Experts of a small language model.
Size: 11 layers, vocabulary 2120, 76.1M parameters.
Below are experts of layer 3 (counted from 0) of a mixture-of-experts language model. Rows are named router (the router's row for the expert), up (a neuron's input weights, with its number) and show model dimensions 0-255. Each number is 200 + 40 x the weight over its row's rms, rounded and kept within 0 to 999.
After each expert's rows: "gets" lists some tokens that make up at least twice as much of what it gets as of all text. This comes from a sample of Wikipedia text that the model never trained on. Tokens count by the router's weight.

# expert 99
router,206,180,206,201,156,197,164,232,127,238,199,180,220,242,256,150,262,180,179,234,226,193,147,235,129,230,169,281,194,250,201,226,222,237,233,245,254,230,209,271,197,185,179,181,186,204,232,157,212,173,273,220,181,193,199,150,126,162,199,154,187,229,173,224,259,116,185,227,208,188,201,192,228,176,166,235,228,165,157,177,205,199,172,242,192,122,166,224,241,200,286,165,139,204,184,149,150,151,259,116,185,205,216,232,238,157,192,128,196,262,166,226,230,263,198,192,312,120,225,178,203,199,217,140,161,178,254,211,157,180,191,205,201,216,184,215,215,161,203,260,205,180,227,181,186,214,134,76,224,233,246,269,218,229,181,207,177,221,262,152,201,183,182,219,158,149,161,169,216,151,221,191,196,241,219,236,258,201,244,229,177,277,226,180,205,207,194,239,156,233,135,246,216,202,223,185,150,260,183,207,138,217,185,208,255,276,178,163,220,207,180,234,154,245,243,166,261,132,181,201,199,164,84,157,211,192,244,231,212,160,135,187,173,185,269,167,249,244,185,204,247,88,100,162,229,232,241,212,231,148,256,175,208,287,195,150
up0,249,167,175,225,223,206,238,155,175,239,93,196,198,271,266,216,213,221,231,274,227,245,277,203,202,156,235,233,209,190,208,270,145,174,170,160,210,247,188,168,161,210,193,143,228,207,157,125,168,245,251,201,216,173,206,148,201,234,264,183,236,208,197,227,263,259,209,118,228,185,239,261,174,190,261,253,243,221,144,216,214,206,188,131,154,145,293,185,252,191,187,135,192,220,139,203,124,153,238,161,195,201,210,267,251,128,218,254,206,250,235,182,160,138,215,183,195,195,168,152,156,199,223,152,205,191,207,194,174,200,220,146,259,175,196,164,256,235,238,253,265,233,217,196,203,257,127,159,191,192,174,238,168,182,240,187,171,237,274,139,210,174,186,208,249,221,264,252,179,250,214,187,172,259,164,166,267,203,131,256,181,206,250,281,155,172,242,226,252,232,219,279,146,156,85,145,156,211,193,244,158,210,251,227,154,256,171,193,230,147,193,225,194,251,174,211,129,188,183,191,161,172,127,196,210,229,165,208,182,164,197,162,251,213,180,137,161,170,187,215,223,158,203,242,147,179,254,215,230,147,173,196,219,199,247,135
gets: " ", "–", "0", "6", "7", "10"

# expert 1
router,242,230,202,180,192,247,117,295,177,148,211,171,206,235,282,220,238,137,217,194,238,164,202,249,191,186,211,200,156,160,276,229,252,167,208,242,130,231,174,280,237,166,206,188,190,179,232,192,232,204,245,185,164,245,215,116,134,237,235,143,193,214,156,154,204,195,236,199,145,256,231,140,173,258,204,262,222,219,177,183,189,181,185,177,200,199,258,212,189,266,259,279,198,233,163,161,208,148,180,178,218,251,262,209,227,175,232,132,222,227,159,243,221,212,233,154,228,147,223,231,170,205,148,108,163,142,257,165,156,173,202,161,160,175,234,210,188,213,197,163,255,222,184,145,141,232,176,178,157,166,265,236,207,196,154,274,180,185,224,124,192,228,158,211,141,155,164,165,237,180,242,193,143,223,192,168,240,198,215,202,152,237,163,186,225,239,240,162,189,211,162,227,238,215,182,184,158,276,184,198,197,228,203,123,189,258,188,271,106,232,144,210,172,265,177,171,222,180,226,147,168,125,179,224,177,161,230,197,230,184,193,141,162,175,268,179,320,243,178,113,230,166,147,230,202,156,278,198,236,190,128,273,169,241,205,151
up0,229,293,135,167,140,265,144,152,232,185,136,188,245,144,248,249,225,136,264,224,226,256,234,190,167,252,192,188,206,183,185,259,179,265,262,260,110,170,187,200,228,148,159,181,199,194,179,141,97,187,192,125,217,219,233,161,189,194,279,137,173,219,272,151,198,205,183,224,218,211,196,127,252,165,196,150,131,202,203,180,194,239,218,262,189,201,191,229,206,163,167,184,199,253,134,143,149,224,210,196,190,250,200,222,229,234,185,179,174,238,221,212,222,226,243,209,247,205,286,138,201,151,177,240,231,176,204,183,252,215,213,218,112,195,197,278,190,204,172,229,228,209,176,217,234,242,215,146,233,150,166,204,192,181,139,145,207,155,172,230,209,273,215,185,238,210,138,155,154,181,197,207,187,245,163,225,225,198,144,161,139,210,211,282,231,215,243,194,235,181,212,187,211,251,199,201,255,153,199,158,152,258,153,195,180,149,274,168,252,163,168,204,168,160,108,263,167,222,246,134,269,234,170,226,207,203,151,176,223,152,254,218,159,128,170,134,171,270,211,225,168,192,133,246,205,163,183,278,230,154,130,199,196,246,236,202
gets: " B", " C", " S", " M", " T", " D"

# expert 18
router,190,247,222,238,180,173,173,143,164,242,147,240,193,203,211,135,279,164,227,289,206,191,150,200,145,234,204,196,205,160,180,276,194,205,150,210,146,241,276,241,282,181,266,176,213,159,224,178,224,202,161,140,164,202,205,174,221,216,225,226,195,179,209,138,271,176,303,203,223,233,261,188,237,209,208,218,212,184,205,221,280,216,283,163,194,149,201,115,147,201,185,197,193,211,183,184,207,183,156,214,235,206,202,206,249,160,269,137,203,187,238,230,206,187,161,137,248,250,171,226,156,216,187,179,196,132,237,150,185,108,189,160,203,151,214,201,223,115,232,201,140,277,145,182,283,251,125,168,190,150,209,305,195,148,143,186,122,160,299,139,229,179,215,166,163,159,181,244,205,131,238,185,218,209,179,169,255,184,257,255,175,216,187,174,228,213,202,177,137,231,149,234,168,245,245,169,249,211,178,230,221,251,177,283,261,237,257,245,184,233,169,215,158,196,145,125,215,231,206,196,176,234,189,151,198,114,190,170,196,209,172,183,200,188,190,217,254,249,252,194,178,174,216,188,279,242,207,230,206,273,216,229,171,209,206,138
up0,175,142,241,192,235,179,205,116,218,232,232,203,183,205,118,134,255,211,238,140,213,245,219,225,170,184,183,217,146,193,238,199,152,225,210,173,190,177,249,187,248,227,282,217,205,177,198,206,178,239,173,190,185,190,272,161,177,194,276,133,275,257,204,226,199,85,235,198,230,175,199,133,254,176,188,179,224,208,185,235,292,255,177,224,178,214,181,121,178,212,247,198,166,259,148,180,183,201,281,174,173,183,151,180,240,124,118,213,278,218,208,159,174,202,236,186,110,204,173,240,156,179,174,182,236,254,204,175,258,194,137,170,190,271,218,230,240,119,148,216,202,206,180,190,221,284,171,183,271,210,164,205,259,157,179,239,140,218,258,147,191,169,146,179,147,200,207,186,170,189,162,118,242,183,230,219,170,183,190,236,209,186,147,237,216,237,209,151,187,141,138,142,197,235,204,148,196,135,197,236,155,216,234,191,260,253,223,188,220,269,233,210,197,237,220,163,145,277,152,201,171,211,163,139,250,275,219,174,244,290,184,198,205,231,190,305,175,193,174,243,197,155,197,157,205,152,185,212,232,201,138,248,120,231,204,177
gets: " that", "ed", " time", "ing", " said", " announced"

# expert 234
router,214,137,126,177,195,148,148,189,209,204,196,145,158,238,169,123,170,175,213,205,202,160,187,245,137,234,226,233,163,270,227,198,195,225,223,209,216,196,217,223,194,179,223,222,226,156,201,120,180,126,304,235,153,234,161,190,124,194,235,186,171,181,212,164,247,172,225,277,149,191,255,237,162,217,248,217,180,194,205,179,278,199,257,211,272,206,196,253,178,203,187,159,204,150,119,167,264,234,164,147,210,221,260,194,178,181,226,144,228,201,189,191,261,222,249,147,225,205,198,245,202,270,223,136,173,201,217,208,159,213,181,199,173,158,258,192,215,129,152,238,76,294,226,208,172,253,230,148,204,229,217,229,111,230,153,313,167,209,179,62,181,164,320,188,245,181,151,217,142,224,207,184,208,198,199,194,285,256,214,254,162,248,193,135,199,246,234,190,170,170,203,295,170,165,215,220,128,190,161,180,148,201,166,178,216,222,160,224,204,236,173,229,155,303,221,202,201,179,211,189,161,200,187,205,198,189,169,133,241,225,199,215,200,155,198,187,122,218,226,213,209,200,165,198,222,185,245,244,223,176,235,188,242,220,207,229
up0,191,228,226,243,182,167,140,241,188,192,207,203,269,223,224,161,197,213,206,252,191,144,196,184,176,204,294,167,234,246,296,173,189,203,237,238,136,221,251,146,154,175,279,178,144,204,186,176,224,188,198,184,203,233,69,207,194,175,135,142,197,193,216,178,179,223,270,232,124,192,200,247,194,183,285,232,153,112,204,171,286,214,136,175,186,157,162,190,215,216,156,174,149,99,203,205,260,144,216,216,167,174,172,165,263,187,179,251,205,224,119,204,128,130,258,227,201,211,155,197,180,151,170,158,245,188,135,212,258,178,224,158,213,149,150,216,163,225,153,175,148,211,175,233,254,216,251,191,258,140,222,152,235,240,155,210,209,147,165,199,200,260,217,202,225,201,196,187,178,273,198,270,223,197,189,200,239,252,225,238,198,209,224,229,190,232,219,190,190,191,210,183,163,151,122,221,185,216,213,180,183,155,181,283,200,226,203,199,194,183,201,256,127,144,169,235,226,181,252,183,115,232,195,195,234,204,226,266,206,187,258,137,190,140,185,60,273,213,295,229,217,147,168,230,251,163,235,188,181,239,168,164,197,189,196,196
gets: " ", ".", " |", "%", " (", "|"

# expert 58
router,249,225,191,172,157,173,196,137,211,204,238,178,156,200,187,243,243,217,246,210,182,151,133,251,223,218,234,216,173,241,175,241,216,230,198,185,208,284,203,212,207,215,232,162,231,145,176,204,275,233,171,188,214,222,159,132,136,200,212,161,190,212,266,134,214,192,175,259,269,201,211,132,206,204,204,253,236,247,154,210,221,217,178,244,140,165,187,193,214,239,199,221,204,218,160,205,141,185,205,249,177,159,134,251,248,169,223,165,301,200,203,217,206,193,175,183,220,188,154,183,139,199,214,197,190,202,185,174,192,166,239,205,194,141,207,261,183,194,207,216,187,304,125,215,257,198,216,77,194,161,182,263,164,159,171,181,101,171,283,189,255,159,143,232,222,164,158,137,257,170,250,230,142,308,96,193,206,185,211,226,191,265,166,197,272,183,273,220,151,247,227,274,199,296,229,180,215,180,238,179,175,187,217,169,198,221,179,220,209,209,222,104,154,241,153,145,198,213,215,226,169,215,172,149,196,188,185,156,238,212,208,54,167,185,176,201,242,245,142,150,189,232,177,192,263,212,193,230,271,210,135,247,234,239,197,177
up0,222,239,251,187,197,142,209,160,231,171,129,200,190,157,132,161,272,236,273,252,186,220,198,202,239,272,227,176,186,222,190,226,200,232,192,247,252,267,165,102,230,167,98,227,121,243,209,167,200,246,202,166,163,176,142,202,226,241,196,256,233,236,238,175,201,142,198,192,204,192,136,161,195,98,196,151,173,240,275,147,206,156,224,166,240,208,244,223,179,177,202,200,101,227,212,204,229,209,226,302,177,210,228,170,212,221,235,168,261,273,218,214,180,258,218,197,220,188,108,230,187,181,216,186,207,218,187,227,194,228,183,179,224,167,216,173,170,141,184,159,225,173,173,132,221,215,153,258,224,198,168,206,176,232,187,212,153,156,211,248,225,61,195,220,139,164,204,144,226,226,152,175,222,238,207,293,168,200,153,199,174,181,257,113,252,164,198,236,316,157,243,215,141,238,222,202,247,163,220,201,166,160,180,224,218,205,228,197,207,178,233,182,192,218,213,224,222,213,142,220,171,212,193,172,212,187,244,138,252,203,179,175,219,189,153,213,154,125,222,197,230,119,304,177,236,203,132,203,280,198,119,202,225,260,174,184
gets: "ly", " not", " also", " to", " would", " has"

# expert 4
router,212,163,152,175,222,206,144,160,227,212,213,135,186,238,129,191,196,202,198,233,277,209,167,217,168,295,253,268,147,268,263,208,184,269,210,212,249,219,204,248,223,175,183,184,237,172,152,121,227,137,261,229,171,294,187,209,160,162,173,186,176,165,288,200,223,119,162,289,161,222,211,173,208,226,183,220,200,191,204,210,248,225,250,251,240,195,278,170,189,206,188,112,145,149,185,210,263,233,198,214,231,213,258,209,184,242,222,198,223,219,162,187,242,200,214,162,214,233,208,272,203,207,203,170,145,198,272,189,158,180,242,193,195,183,177,276,241,152,210,148,153,257,226,181,171,200,200,162,226,186,220,189,130,177,164,314,179,170,231,118,189,212,234,188,232,183,177,209,173,197,218,219,197,242,212,130,289,150,204,212,134,244,152,158,216,258,187,217,136,235,240,282,167,199,215,266,142,164,223,200,102,203,173,189,230,165,187,228,210,190,195,157,145,264,231,202,172,201,224,151,90,163,167,168,208,230,184,162,223,252,181,164,191,172,257,163,118,194,161,184,245,200,107,197,167,224,304,194,226,210,210,208,224,167,203,170
up0,175,221,239,164,202,147,215,173,211,150,271,126,238,146,246,194,153,188,275,211,274,220,216,220,258,194,271,191,179,271,221,212,208,165,232,181,223,215,250,195,171,158,190,190,176,181,118,196,302,200,200,254,217,182,217,188,222,192,166,110,176,169,192,201,160,249,197,272,144,214,154,208,174,242,262,213,151,244,190,170,260,171,236,167,270,130,185,196,218,147,191,198,186,177,202,188,280,150,150,192,300,212,216,222,214,197,211,250,206,282,179,189,185,210,231,234,188,261,234,211,224,189,237,205,185,227,203,256,176,199,226,245,217,214,184,254,193,176,104,150,160,179,195,217,130,165,197,190,211,141,254,168,240,185,152,239,250,183,169,229,137,181,169,214,204,190,164,159,170,237,266,193,241,303,174,144,212,170,184,201,232,249,217,111,149,214,250,185,241,209,301,198,160,216,189,293,205,158,242,139,144,242,204,132,193,209,228,152,192,194,257,178,146,195,203,165,188,198,188,138,185,171,240,197,237,182,194,228,192,237,225,239,196,189,161,165,233,203,177,131,267,284,205,123,161,186,254,187,210,265,229,288,251,277,172,133
gets: "%", " one", " All", " wh", " a", " two"

# expert 8
router,199,275,194,197,241,213,146,184,110,265,225,243,186,295,219,225,223,213,209,198,213,216,191,195,249,270,253,189,190,210,252,195,215,220,252,204,254,240,192,199,178,179,184,248,196,156,196,165,174,159,189,197,277,241,187,215,185,258,157,192,203,233,256,180,190,215,216,269,164,186,267,114,249,261,172,258,255,115,221,174,201,201,153,176,233,215,184,222,161,216,239,209,200,194,144,144,192,89,115,163,210,247,312,218,245,159,232,227,252,235,225,126,207,173,156,234,161,157,261,158,183,220,129,256,241,202,187,155,124,179,165,188,185,233,248,238,219,191,152,213,210,183,177,170,210,239,237,194,193,211,190,213,226,183,219,241,136,131,214,179,149,219,200,183,179,90,96,172,335,161,224,170,150,218,202,197,191,191,146,177,172,194,135,171,252,271,264,228,199,204,242,219,203,251,187,263,209,197,225,160,186,223,209,176,211,275,247,145,223,206,86,177,178,171,243,244,235,196,180,191,254,174,190,177,207,200,215,218,232,233,118,177,214,245,183,191,208,270,180,177,224,152,198,209,238,211,195,207,247,162,159,173,122,232,215,178
up0,215,214,227,274,235,241,177,211,215,239,200,167,154,231,180,202,243,199,158,119,232,256,235,177,206,171,208,206,201,264,194,304,165,241,231,258,204,165,148,212,246,293,192,163,183,192,185,195,177,121,187,268,295,230,187,163,192,153,183,251,193,160,218,176,173,194,192,231,194,191,218,218,238,210,229,222,218,240,264,187,261,265,273,279,252,220,225,192,167,222,225,222,184,149,199,164,196,197,262,159,136,238,185,276,232,226,223,187,198,168,223,158,169,162,261,182,236,152,189,209,203,195,247,260,181,132,142,230,159,174,223,191,178,193,248,231,203,203,208,156,146,221,112,168,200,168,211,174,173,186,269,218,136,216,210,222,192,134,260,220,193,114,81,225,258,223,212,181,80,243,153,198,161,172,226,199,141,116,204,123,216,218,115,222,262,238,234,214,242,189,229,260,165,245,241,196,154,224,231,155,241,219,244,185,236,231,253,219,274,159,240,124,156,203,200,174,252,137,198,260,194,174,142,187,153,228,156,165,146,206,182,201,205,282,168,238,173,172,141,188,169,204,179,201,205,192,171,160,244,259,232,228,169,206,181,195
gets: " =", "\n\n", "1", " is", ")", " ("

# expert 146
router,265,213,213,223,175,238,160,224,218,148,175,169,135,151,178,177,214,155,197,186,173,266,184,192,249,220,259,189,213,200,161,222,273,160,265,235,164,199,272,174,240,217,159,176,271,182,190,167,174,175,212,166,176,260,228,96,167,196,144,171,182,240,176,115,161,167,241,215,193,257,223,178,240,213,231,185,257,197,182,160,179,190,210,258,174,186,220,227,121,279,184,247,135,268,142,160,232,174,186,166,284,258,185,247,156,197,190,153,167,241,190,209,246,227,198,227,239,166,191,242,210,181,180,184,203,194,210,108,167,234,242,154,167,209,146,180,235,220,234,191,211,195,257,179,207,220,200,174,277,136,167,162,219,208,145,282,166,183,177,140,142,216,145,175,189,166,133,138,209,251,235,222,160,221,215,171,171,236,250,260,190,259,233,250,256,196,195,283,178,179,198,262,207,208,185,221,176,229,206,214,201,233,178,177,194,120,217,212,280,156,155,150,155,247,174,195,221,140,286,166,232,155,165,195,212,189,289,208,224,99,200,217,282,138,209,155,213,265,257,124,303,222,185,164,181,205,174,200,217,182,203,256,177,249,246,181
up0,317,155,172,146,220,207,194,231,216,151,152,220,230,216,222,261,163,210,172,124,282,201,164,233,151,205,229,213,161,235,240,237,228,152,182,192,132,214,163,264,189,146,148,249,138,184,138,199,143,131,189,220,254,199,196,241,187,165,237,193,217,237,218,228,267,192,214,84,217,214,148,79,165,190,248,294,213,208,248,219,197,247,214,237,224,227,181,174,195,192,165,148,193,208,209,259,173,234,235,200,195,188,264,192,268,238,220,277,236,174,148,169,251,176,198,233,142,184,118,295,172,281,227,210,152,255,213,220,181,277,309,247,185,221,212,249,217,152,199,159,190,184,148,155,120,164,207,255,162,218,219,227,141,224,228,185,236,235,244,213,158,206,295,224,185,208,235,239,246,173,170,280,214,221,241,184,173,214,191,213,192,235,170,211,212,147,188,173,210,168,197,163,165,202,226,192,234,257,267,173,183,127,190,276,188,251,226,171,175,196,196,207,193,166,181,178,189,170,185,170,250,194,189,229,181,211,118,174,212,199,212,160,165,103,144,134,218,156,180,221,192,240,164,266,207,243,195,197,191,181,208,167,162,156,185,228
gets: " R", " L", "l", " r", "r", "R"

# expert 237
router,188,289,222,204,186,196,241,158,233,200,160,244,194,260,219,131,303,156,256,222,198,153,169,258,177,229,237,178,189,201,133,252,225,164,183,190,181,234,222,200,261,166,135,254,111,235,233,184,179,147,207,219,160,183,254,157,194,206,146,205,162,256,222,172,277,119,210,147,245,294,182,222,239,221,239,209,211,207,190,155,232,185,195,221,193,158,220,161,142,169,213,185,192,251,193,196,211,204,193,227,226,233,248,250,228,206,239,173,222,209,167,205,249,229,293,106,224,168,189,172,167,156,154,182,218,201,283,245,139,174,146,165,175,197,202,214,181,143,194,131,217,213,184,204,197,202,193,204,201,144,201,272,138,102,145,179,215,305,256,138,275,229,246,184,164,107,203,184,232,175,210,191,149,254,216,196,231,182,186,245,189,200,168,243,176,264,221,237,183,184,144,214,177,281,169,300,271,258,176,243,219,250,187,223,260,175,166,216,167,258,186,176,135,204,196,134,241,231,261,148,200,150,181,220,228,156,189,211,217,213,145,183,260,164,206,196,157,196,185,154,195,205,182,216,252,151,241,202,179,221,276,200,158,264,219,146
up0,237,134,188,168,206,261,136,237,191,211,205,178,229,215,191,234,180,190,188,207,99,149,163,164,239,214,149,270,247,245,201,237,229,157,202,120,198,223,257,196,188,154,261,186,168,194,141,261,201,169,173,175,138,222,232,176,163,167,204,179,235,171,205,96,196,124,189,260,146,216,224,206,218,210,195,173,204,217,200,148,242,188,196,110,99,237,180,206,158,205,236,198,186,247,167,171,229,220,161,153,221,177,204,208,230,226,178,160,232,155,191,176,223,301,216,221,195,183,189,122,182,184,209,238,136,168,200,234,156,111,202,153,198,143,198,211,262,171,220,173,222,174,168,192,264,198,216,197,143,135,247,190,234,331,277,245,227,246,300,175,214,215,165,185,226,178,178,127,224,194,193,214,226,156,209,217,207,171,221,302,205,185,196,185,147,242,216,187,217,208,157,263,137,249,201,252,228,244,208,158,196,156,149,262,191,193,244,190,255,244,167,229,270,213,161,213,298,109,201,209,223,270,260,222,266,193,206,228,278,125,233,180,213,143,160,206,237,193,158,183,211,257,189,209,231,241,166,174,232,205,163,149,150,191,191,200
gets: "ed", "ated", "ing", " of", "ted", " used"

# expert 62
router,200,208,207,240,212,172,177,145,145,214,189,214,185,179,286,268,244,162,189,199,187,165,204,221,157,275,121,223,114,213,177,171,276,199,172,294,191,254,208,223,197,218,192,203,203,256,197,199,269,239,237,233,229,222,233,192,195,249,159,175,186,230,152,188,294,190,202,201,177,217,247,190,178,171,197,241,163,98,129,177,216,232,157,180,249,206,192,144,201,206,255,192,155,158,215,225,280,177,205,108,341,205,237,144,179,180,201,222,270,236,137,208,200,272,157,129,239,203,256,214,200,262,151,183,270,206,232,140,179,231,205,205,205,229,194,174,210,162,89,190,151,203,176,130,174,224,204,188,211,194,246,220,216,216,193,171,182,249,170,153,254,292,180,221,169,199,182,174,218,141,244,229,221,205,161,234,224,218,232,171,210,248,210,235,181,167,202,148,185,188,124,193,219,211,211,234,147,234,106,173,166,311,163,178,207,205,202,283,175,187,190,220,180,264,210,153,265,229,221,176,207,167,165,187,118,153,229,223,233,193,173,192,109,204,198,159,208,193,151,217,263,126,145,173,219,228,191,135,251,171,224,218,194,259,200,197
up0,261,119,142,159,204,187,216,185,212,168,199,243,232,191,212,199,260,241,176,224,166,150,226,253,185,189,194,237,190,116,187,135,239,195,175,172,200,196,275,275,131,251,238,247,169,195,284,288,191,145,176,257,168,234,196,171,213,180,178,267,139,241,235,151,195,166,156,212,271,218,236,212,208,165,219,195,160,126,218,216,163,137,204,155,201,153,174,132,268,225,248,229,184,123,196,211,130,241,148,210,228,165,208,225,183,198,155,278,219,212,174,233,253,234,246,116,235,191,268,212,297,186,164,196,251,191,227,144,158,145,230,271,158,199,176,232,202,203,119,208,218,180,166,180,212,217,177,174,211,155,152,295,191,181,120,188,228,135,219,191,268,260,269,220,236,243,185,226,194,142,206,128,188,190,199,159,177,201,215,236,268,174,245,166,190,285,199,160,243,223,119,228,236,205,225,237,193,168,213,159,166,273,217,152,247,199,239,191,157,235,151,183,136,155,270,197,160,240,212,237,206,189,170,192,177,185,218,234,205,250,176,202,185,219,270,153,167,254,220,248,231,196,291,211,245,213,215,176,148,210,203,229,170,203,243,203
gets: "-", "–", "/", "te", "'", "_"

# expert 228
router,263,240,147,174,263,165,238,238,190,245,222,178,205,191,177,200,288,224,221,160,196,219,186,288,203,220,233,195,241,255,152,248,256,260,227,194,223,235,187,221,231,217,132,152,225,157,178,240,275,175,202,125,189,263,152,186,129,143,203,180,202,211,282,189,228,149,181,253,235,184,206,143,157,287,197,215,184,241,199,189,255,202,165,220,151,176,218,193,121,237,232,186,162,133,191,171,212,175,188,220,232,188,208,250,154,172,284,174,229,208,169,172,198,197,188,206,238,188,193,221,105,137,260,135,196,274,233,203,149,170,250,179,221,176,155,167,200,192,237,214,187,204,93,191,169,219,279,118,179,167,183,301,181,123,153,205,143,234,253,144,249,166,190,244,167,183,226,146,271,221,246,159,200,285,167,181,215,204,209,210,223,241,183,193,258,163,199,178,248,206,198,273,164,248,164,248,219,178,176,243,174,190,228,163,218,185,199,183,202,285,204,135,196,276,159,178,212,206,251,223,149,266,181,189,243,179,174,214,221,128,201,97,168,200,177,182,199,228,196,174,256,181,192,170,178,219,288,111,209,205,153,204,214,202,157,170
up0,226,216,268,184,213,219,203,187,190,274,230,158,169,213,149,167,179,206,220,163,175,126,104,293,176,138,240,159,177,230,225,162,233,235,179,186,181,209,175,225,185,184,184,243,246,200,144,204,216,164,190,156,179,131,154,300,220,161,184,182,172,266,161,184,111,166,187,214,129,233,240,189,161,209,279,224,181,181,234,261,205,254,214,168,164,160,150,239,250,207,139,232,279,200,214,255,180,175,188,243,121,170,247,263,133,213,204,167,243,233,165,176,231,148,267,200,232,126,187,201,159,220,225,208,232,180,202,209,132,178,258,222,250,193,172,209,229,170,190,211,178,169,202,188,148,198,291,220,206,234,229,211,183,229,228,186,197,222,246,210,161,244,135,163,194,236,197,194,289,237,328,182,232,185,195,166,104,203,180,265,201,207,203,257,193,177,135,201,199,222,228,237,191,323,192,197,165,193,229,207,159,195,175,253,189,284,156,105,213,193,233,199,188,230,242,182,193,178,213,174,245,129,168,201,219,236,184,192,215,158,168,155,122,224,231,238,234,163,145,234,241,261,215,134,137,188,207,253,227,261,136,205,184,155,180,169
gets: " was", " is", " were", " are", " be", " also"

# expert 150
router,227,211,156,205,206,208,189,193,162,173,185,171,145,189,149,225,246,192,209,174,190,194,232,239,172,188,226,216,151,208,211,289,237,133,267,216,158,210,215,202,242,212,227,199,224,240,210,168,156,199,202,203,111,292,231,197,200,238,115,231,251,196,218,93,236,195,251,219,157,180,235,166,201,244,194,252,214,250,142,241,201,232,159,154,236,250,162,294,271,252,194,183,175,238,146,219,220,186,244,173,252,302,270,188,224,156,180,187,228,224,175,239,173,203,206,71,233,219,184,256,128,206,141,227,212,169,182,150,165,144,238,162,167,186,242,177,208,224,149,218,235,213,182,174,153,211,113,181,169,132,279,208,199,209,172,247,153,234,189,155,209,187,179,196,128,234,184,188,230,224,221,171,172,248,195,147,203,162,151,224,160,173,138,228,193,171,257,200,204,223,155,226,317,209,158,179,215,252,253,230,209,223,177,171,273,174,233,142,190,201,187,185,133,240,180,172,233,221,161,144,146,248,184,178,157,128,266,237,216,168,188,101,191,189,222,130,218,180,164,184,183,189,162,221,223,224,249,207,201,282,148,242,192,242,223,95
up0,200,254,197,148,105,156,132,241,250,153,178,155,247,256,255,123,246,207,257,248,219,238,151,200,134,282,233,216,204,201,138,215,261,171,198,215,159,233,257,193,248,197,154,216,184,151,184,184,245,190,207,191,166,202,197,146,158,212,232,226,142,254,200,204,217,156,215,225,173,188,220,209,221,288,200,190,155,210,156,207,220,147,164,134,190,247,179,162,198,192,309,168,213,154,193,200,130,149,222,188,182,156,228,235,194,283,226,220,128,220,206,152,262,201,176,216,252,250,184,153,192,303,234,246,179,171,266,221,183,217,238,246,200,224,267,216,206,205,158,256,187,180,163,150,209,199,212,183,213,192,220,225,140,246,157,293,201,240,229,185,175,148,207,243,184,141,216,249,234,211,254,226,198,326,151,141,207,233,238,214,164,238,186,209,268,202,164,208,227,261,173,208,140,227,150,247,169,232,164,203,245,229,123,167,301,187,260,204,216,205,159,124,217,182,225,199,176,164,198,190,157,246,157,181,221,226,179,163,217,137,131,211,141,166,195,135,212,203,171,181,195,138,163,227,241,167,151,183,217,228,218,271,160,246,164,150
gets: " T", " D", " S", "T", " H", "D"

# expert 188
router,214,311,206,237,251,192,205,170,195,270,139,189,113,297,184,134,223,230,256,254,121,229,198,239,169,219,203,179,177,189,122,288,196,247,182,239,173,216,153,223,284,201,166,230,185,175,199,218,201,183,191,135,206,151,209,208,147,139,238,168,208,244,196,179,229,227,233,214,212,240,227,193,196,222,151,300,201,183,174,169,210,219,213,258,234,135,249,167,237,191,191,202,214,188,173,181,171,219,223,214,207,188,164,202,154,134,208,282,254,210,193,248,212,202,178,128,247,152,145,180,200,233,208,149,170,172,179,160,147,137,261,185,178,117,221,173,158,189,184,253,284,288,212,158,201,184,171,151,249,199,213,269,216,167,214,182,128,183,190,170,166,256,225,149,177,177,212,219,192,154,235,232,145,251,136,212,253,219,191,253,171,245,135,202,205,251,218,267,172,181,209,230,201,237,232,173,288,195,162,245,212,178,197,209,203,184,133,211,236,249,184,184,178,229,141,206,279,251,249,89,165,271,148,187,120,196,189,185,250,226,191,130,180,200,194,188,181,160,251,189,227,225,181,255,229,205,256,231,210,165,201,164,146,250,176,118
up0,262,201,167,185,220,183,253,234,216,181,168,265,130,256,210,143,149,174,195,202,207,179,140,204,201,278,231,155,267,184,251,247,140,211,141,174,146,326,174,220,168,206,200,175,212,256,214,220,141,201,156,239,242,120,213,143,144,239,171,139,238,188,198,187,249,191,255,203,216,189,227,213,240,186,153,183,173,246,217,148,224,111,176,208,190,242,198,200,237,170,103,218,148,188,275,218,199,121,234,171,256,222,152,242,212,182,166,227,238,267,259,169,270,130,228,209,219,124,85,245,174,184,214,270,210,147,218,185,243,293,212,237,259,216,218,223,199,196,199,227,218,176,261,177,138,244,168,208,142,244,155,175,221,175,202,191,182,266,134,184,202,234,171,167,242,200,241,158,173,196,269,225,227,196,173,108,162,206,238,191,183,216,170,270,206,265,254,207,191,133,244,178,270,225,191,178,215,170,207,175,218,127,213,218,142,227,192,213,201,196,166,214,167,248,151,143,221,151,177,189,249,150,165,142,147,282,184,152,189,204,232,197,204,147,172,152,241,240,255,192,197,221,199,250,219,135,163,182,223,221,209,169,194,198,220,199
gets: "ed", "ing", "ted", "ated", "es", "ent"